{"n_layer": 10, "d_model": 192, "n_experts": 128, "experts_per_token": 6, "d_expert": 96, "d_shared_expert": 128, "activation": "gelu", "moe_layers": [1, 3, 5, 7, 9], "router_score": "softmax", "normalize_top_k": true, "routed_scale": 2.45, "balance_loss": 0.0194, "balance_bias": false, "router_logit_norm": 1.0, "init_std_router": 0.0091, "lr_router": 0.000807, "n_head": 6, "n_kv_head": 6, "head_dim": 32, "vocab_size": 16384, "norm": "layernorm", "norm_place": "pre", "norm_eps": 1e-06, "positions": "learned", "qk_norm": false, "attn_scale": 0.177, "tie_embeddings": true, "parallel_block": false, "init": "normal", "init_std_qkv": 0.026, "init_std_o": 0.00581, "init_std_up": 0.026, "init_std_down": 0.00581, "optimizer": "adamw", "lr": 0.00175, "beta1": 0.9, "beta2": 0.98, "weight_decay": 0.11, "lr_head": 0.00826, "grad_clip": 1.0, "warmup_steps": 235, "schedule": "cos", "final_lr_fraction": 0.03, "batch_tokens": 131072, "seq_len": 384, "doc_mask": true, "z_loss": 1e-05, "train_tokens": 395700000, "steps": 3019, "dataset": "wikipedia_en"}
Below are experts of layer 3 (counted from 0) of a mixture-of-experts language model. Rows are named router (the router's row for the expert), up (a neuron's input weights, with its number), down (a neuron's output weights, with its number) and show model dimensions 0-63. Each number is 500 + 40 x the weight over its row's rms, rounded and kept within 0 to 999. Numbers have three digits each.
After each expert's rows: a language model's description of what the expert responds to. This comes from a sample of Wikipedia text that the model never trained on.

# expert 2
router:435489512533543435557499438530548432547428493489475458540557530534501434466553517498571474534471516506496475528399541494518544532469444516496613569485416431469492483557536535429532506445521480
up0:539495477458500550482532535443485526541454459531481544573551551467547536513530515561495448492444549484432536501442363577412480501538515504506503502463480538514457552513496461511596537476431543
down0:406568442468518566466503479475549483543457533458558457580569561518476441491499493608509496504467427491467483543483506545484511496516477493459476542538538519484486475522449460409422485503532513
up1:484429472503571521513538574462477462521504500555579513499584470564482508451485539516518449456518507458488547492488418539505550472495451515454509521491451500529497460437516382523533476508470494
down1:504498504512509554567427482547516529503515541473512521440523502508456488486543553537568497472500411503450434513532436543547539489479515525507447550449539480469517487466494514563606488492481500
up2:580538503478492514442502536457507533525504519520486493531501423481463542518594446534501567513509525538534485474495476458473469538525493464492473531402601574539588572545495431529534549516534517
down2:426473430529515507535517526522405459498510532557535554539512411498500441433550568500528497554495502533495489429465450460481494560516554401447531524557544533515514465485540574477513519468526578
Description: Nouns naming a role, relation or group after the, a or his, often before of: founder, son, member, one of, University.

# expert 46
router:457503429568557542494522550553494519467449447542466470466494514514498509404524498449554608497513552473525532493473599547546459460477457550454507425556497470504569457519541542499482470478482527
up0:488568520418499501517467452457464423499559482479584482490546439515474483498477508492439502490479552562512456502545458489456427491510524490531476554488504478509509508606505525506506540494505510
down0:533426415465526490504473423442579497474531529467549475567485538467507531515429581550425512484484480486474441475464526573514525449497484528478475510471502493484525542526508493562529495517556491
up1:484460485538468455525460481466532462463511506506492432531493518581506441504464434457541497486516559572527543460603444524488446507457548510438536501489554528446494470545507521479529555443473443
down1:511474514496488524507482512442514494548517483509492421525523578525580517479476453513524527463538557480530522466522560471485543484496514466479527530475531507471495449521523439464513546581510462
up2:516531476536483457488430491478509487395523489468518508536479423595510485490522528494520535517508577471463492526495527461513528588498458523500566514478483511480486524553467551498508481420504570
down2:443451463540468491472506556454572421474596483458488494521494423529516507492469508505386517506480486479435473551559578571553494494555506517524513467504544505508491508476476531454518462501497486
Description: Standalone space tokens in tables and prose, usually before numbers after pipes or prepositions; also table headers like Apps, Opponent, Role, and £, −.

# expert 5
router:528550523466526501506496514523447546429437526541497487537552559514509549554483441453528484463521435506521520516488558481513453455479577496460448560497562562509442496501493478463515461470446466
up0:518503577469453485565452507500509601513517562438495466466447531526551587493451475437541546498513523524557473475529523444495518459522514465469553475493550524495500476493472534530488547454538515
down0:453448528427490470554503518493505547454522539463562410485513486507580537532533468481488537423506539502496441474507497475526430507550533483515502443513595497491458531486573535483551516521539507
up1:511570544507535505478520498482573504523524532472549512588476420526565492476551449475531531497522461501530540482534489431564486503493484537524493530530443582533510485540475569502523513516536564
down1:521494493562495493483519481471476512567487486526475507546504489497553490457434462498465538443572488478542477514523525486517514511535489579484559541582506541483460461490546491534510621521459435
up2:521489535477513455459517437481542434486505511498632422552510528532483468496512527466528434522562585537574493476479501597505513439532458517442510473496476427484468520530551442546524545479403447
down2:516467500465467512500499473461515503515446486443478496498463516485447547545479479452497532559526580437454490509553546528479581570489530503537474454519456475465523421509498524461507487505494428
Description: Digits inside numbers and alphanumeric codes, plus capital-letter pieces in all-caps names, such as MD148, GPR119, ALBION.

# expert 13
router:524487479514486474523487563483455536450506477487545482503536430526467484482493497530528445480487607523514510509548456469448472490526504505477530496465516521489451480519486536478497513548501508
up0:517462523486456493573481469461463555521595512577548576522489502502521489570495546543486482493548450530457463508495475537534506472503501569503498538602543442529524525509447483535571567454497462
down0:447479520596514440470486448568576474544530557509518530553555484442489465495573466449509509491520560485524554542439519516535595531463456503487494522547445492486501474481430405477505563566497516
up1:466521548459483468530477404457527543517569460482427514462495570483490490525569503491535528512450466442495476496489430517522517500490565515508541435540489451423481552531441490485564540474494511
down1:502510467516550429462458499527479491562462591438518563472483450465453462575503469506523454526486515547517505561473481445469432452514460523537491474558420435554514511488449437467416488527556562
up2:581510518487493526488474527486527567527536441504447561475519520439469496523473491528562455520485510448531414485460555487535476534515466570501557500513431483492540459453509437480554485478498548
down2:447530520466466464525527417447511535442454580495561499396402486494496459507538458463524470532501514500454566507457483522513510544492482570491522495539448503544497563579443480445499515603473581
Description: Line breaks after = Title = headings, and capital first letters of words starting a line or quote, such as G, P, B.

# expert 32
router:509531547410556484497525566510519491492555548502442426507566538510463493558556456488515514521490506559535536499409458483498470454499521507536519546470543459513446525460465458492552533424496558
up10:585464462471435438547493491473529524497531555550437511505556444536508589443575442498464497535492416552496468477529486500546527564539504482490536534438472523467553597501496544524472522464476534
down10:587472518562586515552494512527549455521455408502473484526441482467514484493434548632407583455495581510522514542508489461509534467530463549542487548512457509528490481530542470496477414489514561
up11:556522497525493514515492449441408571476546527485550492578479558509526474454469489504498572473529474479539469513515543506541470492452522549462494479524489537492550467510494489501480536487503489
down11:534551519531473448461503542489612417485495474562477423568479415502551495471560546510550523470537509474488563453491528442455526526459506556535512578491495499507580479514503435523523476486508448
up12:558464482489427464505471537470516518535469559440453596575490565496505518527550524560489507531494500520456529507512452499494507584535486485472582508523562454478521571485409480537574540574437567
down12:493466504543522483437560431489549460437460461533541522521552537487494461455493492478524541426474467515530582441492538510505489460495439532510508463510404585476488512524534453510492451482498536
Description: Digits 3 to 9 inside dates, years, durations and measurements, often the second digit of a day or year: September 27, 1966.

# expert 53
router:496499476469525584553446481532502587526455488498536542582491481440500494431545438490595530486547482448518488519532532558510564451487497540510519533608544471532579466568525527489447565538542585
up0:482484533562503483484520509457529547445520486457433515589534536489506525530511490505572523521504440570524525516537535479516540541538538525456496506516460555489486553421489507442503505410442450
down0:461462453512513625456457499512480467506517472508526527517598457494547524474508497459477491499524498557460434466518475539453497523540503490567480497525510442511500447558516510551520507497544487
up1:525532508466491449572454511435453402481521468401534494494406426576545482504486548481492515543513528533533503519483521503468429469487501503537525474501504539492539547491464473495523363530523484
down1:489465515562530490519529548472496495483592446481466538522578515501533391474485544516495482507500506634468543565503490442472470505463497439543499568490552478482490476530434512509490516497463464
up2:479431518521488526496511491514506480512483434513476481496545516475530546509505479528463498513506597527448598464530497520459537489477449532514530484563488446475490495515518556580471407444540494
down2:480432529496533441509446515476535509464515512522479470493502489562536472529502479551517505470468541555483499492571467489440545482526516473537490545451572422472560459522594471416482487473430465
Description: Of after one or three in partitives like one of the oldest, plus dashes, pipes and spaces between numbers in score tables.

# expert 62
router:516540550495491423505474469479509512532445515529486388580436530506542525440502527531518542518546508541601443418447499488523528497475447529491539514484488438524473542510548440471447490511531473
up0:522481491542522558506469502489573545558554412583536504507536527446539533488481500503526528453481520484503528499544480479482549524516507525590474476499454530530496408555469477495479578435484574
down0:476553542492560503511517433584565496512474465494516496537533476497541491456421537506516544501412490504572498476493477580577415480448481538506472459561449532513518544546437431443446483526463524
up1:507511553536520510585479492472532533450498486523553528503500531505499469511491531529453528511516454476491426499503504608493505540512456513474507391554421566515486478464466472479536500440449541
down1:530528559556463454538460506542469513556591442494537511511469501491535536527474429572490477518501484485553463570410482599478505447497557500439541536498489506565495507491459472502501475481504490
up2:478522522503441522454528528450507551493571515466487497571493559539574515516461478436508476581512491444511456437518528548469455455470547563526416496489543551528475460468541476492526518576533466
down2:529493469539512482515533487520507468445498459459420438505479488432541566515470453536498579485488497497497512435538519584481585479528504518467446473576468548526498520495477557525444504495429437
Description: Head nouns for institutions, events and activities after the or his: league career, football season, election, Party, school, government.

# expert 50
router:460522440531437505478573488469484534475534467520513520499532513486525539540489508450524483602554522481440466495452430518526473475520487510457546529558509499538456526500502480445546490431559463
up0:495457585526491494558529477417508500588504496475566464508511437499541497519497521541465481521453437497520550490473561483502476524513580483558505549529496506511560480535447460502459478444513508
down0:479504525441466518552483478514475515496523535453476465515474484535560442406507511580505519487548460574575462459523525573521507495475578550469508508500476505437450519478572522472466468481457427
up1:497493516443458481552477449471553548530552506478521473519531597462492471465463460518480545462587515529483505475567410516482455498487516537507488406517485484579552482509515458518565599456426502
down1:475551488554443485465518527480462488475527491467564463534529457425524488573484440524511512553433491562462484531490487457470502502540452464483482507472453521572514490570501429469526520512540517
up2:441503491446491421516479565479501479419471545454501504581507494549502455491453530536488464589440519476536550508544552500504433519475609531524517446494506518480419558545518425465521528566486467
down2:495533464500474426446460546438490504465527493534503475513535503518490521523543536488563526496496477512481479540425590493542470513504507500529482531528471480472499470532419536483448472490467500
Description: Month names starting a date after on, in or an opening parenthesis, as in June 21, plus York in New York.

# expert 30
router:452515480548504501473516478550532461497465539557544546463464476530500504497441447433518444491628555481492482455560536517537503477537484495469444499511540423506553421475495540521505507531552513
up0:458477488435453485488535487461485452559452517462544531560474510523477490478546489538445541518498425490505548482531464437524447511523494489478534510431486520494557542515504474487530526534476530
down0:469553461441492496530516525516553454552545524495497462497550456561476549459518501507508472474483495529507528460538467542419473480513437545480528462472484551514487538478487465511499503512456493
up1:455489555468505462497571595454495447489503495519535426502484511553466481489511518539580471489462578502468490460488534511509490437486493535481500489483540483384466531522494496564522492500529398
down1:508509443498533491512528470495560568434545452520554476445480529494551431477505477582480441512520536475479477596420475489395461463427493516507472500421513505461474520489475492465510489457529487
up2:444460476499485419484534524518486525527476486442450452469458525539489492527535428556477565511478538449544501500521468537456506491477523541490499476507525477477517581488482467471531490477527542
down2:499531448496489445528409521482503473483473440424468490416453472559479486493537471550466458497520501516519552561527503519486459487485497533507461527538546456455504586482456475476541481547531502
Description: Pipe separators and cell-starting words or numbers in dense tables, like Republic of Ireland rows, MPC/JPL entries, page references.

# expert 55
router:513498449542555517550501496508503502489483522566525521443455434472497530449468489541482497453498587564540476545522550469515465499574416536505457477510540483463574542456529518545532450524542496
up0:425522540450503527430547474470526507516522466488429498497569502476583492507467487495472447516475542514437489517520450518418595522506489515540505571463513452416479534517506527584447476597475571
down0:476489507424411528552541453495508540505556484435407505538511479498486464548448465496522547583474509544466561457505458506502517499522513527542534424553469456492483493485505371454488496472519495
up1:486511466452476569485564548496447422554589406466477461458469460489501477518542487505557460517465497486434522471468466486531513470507485525491538515454424546512463591604483517499498489551555530
down1:478449500410549414516415499547546529513542514521561511476570425532498523520533532511541444475536450498470568495521548476479398522543485519492461439530500506539518516461546396504550522495524488
up2:412455550471448541547471490506560503492470406520444455477488486462508501495506444472549551474483519440533586486475447514526537538479438534508517493507506489478540536561477524480514562468508511
down2:497518471562482526452477459525484465495513478459413552480473545468552443502498501445509537547533469496513529461468525467501467560477549510535505453550552519567492577558515494478461527478486441
Description: First pieces of longer or foreign words after a space, such as epis, rom, ch, Gior, nav, Mil.

# expert 35
router:510547502519519521472422464506427503465434578411469433517442420530445477564491508509532472437452485488419527540480526564510480394518466491530477561466564534486465491470526493476493474563538547
up0:482492469451529444521497589504509375505586513499497491481504485482558507397476504551496464569486481601581553474510543509442547494484576533498483494527502538479532517541489499507519491454445427
down0:491500464481492572506465497536473527555487555483522550537597562517524393452479503444500509533565448471567418482536460528479571517455481455490457530503463484446498491492525547464475522442515423
up1:475481505430531473535468514528476443504557453480523479535577444462511487460449554483554506499484532575532571492483509484542465549430431501498611477473473530500506494535431464507487432515511478
down1:467532450439468517501527492511455436553525567499520488407526426510472465496534506479517524537517506512613476508566540506491520456504505466485513461562454445455465512564531495542441546437513493
up2:581493467484499529504508483457565493526530468488513528541503461466490526493499479510515528460489463532518469508534508452517470483547454463487468486459525536530477502524460586462532530450573566
down2:498497471435554420429466509454563537470540486450462471506503435555521430459494451490544611510477511458519467482558517533520494395511634469510461542508500483465494495561563465470472549492547574
Description: The word of, sometimes for or de, inside fixed names and titles, such as Order of Australia, University of, Coat of arms.

# expert 24
router:561542519428525416502494480475489525462570505401507481559527472500555450508499519494421478486448502508490520552522525486453491559484556438562584507456552451443504529489481421458503498464455433
up0:490458513564472533414478531495470500478478451543510415490509543476482529450440467487553465570510581452532514548504534581504495550460530494444538467546470481478466469530586467511470556549525508
down0:429499513496511354452457564471427469442490560480545468465504490545483524472492455545580492479542485523512551488499493524422513533508508520532526488525449519501517410537489461457420493497451509
up1:532460552531478480443547455514485590493483519475443582449521563471442479503535551534532505517516446483510543492511466388490525512498534507537509560531510530492453565472468476516487537474414557
down1:521576507586485457526554470487524459554524514509456451400549579485476539398498478585447511517562518474480469394579519557451462465517533507468523543492500449536466524517453479532493556536430414
up2:472463484512492505546486464532530535502514560539440486464508542512525563432534478497483526504524527538500471493500441489526490510529525524488476511501488506544526441431498570521538528551515507
down2:474560492492415433501481524507480498463468546474511540451455479507484569451537521481450555474499550544504467476509439402481545537488513577463437507537419546492516553489505534496541524487467527
Description: Line breaks after a sentence, heading or list item, marking a paragraph or section boundary before == headings or lists.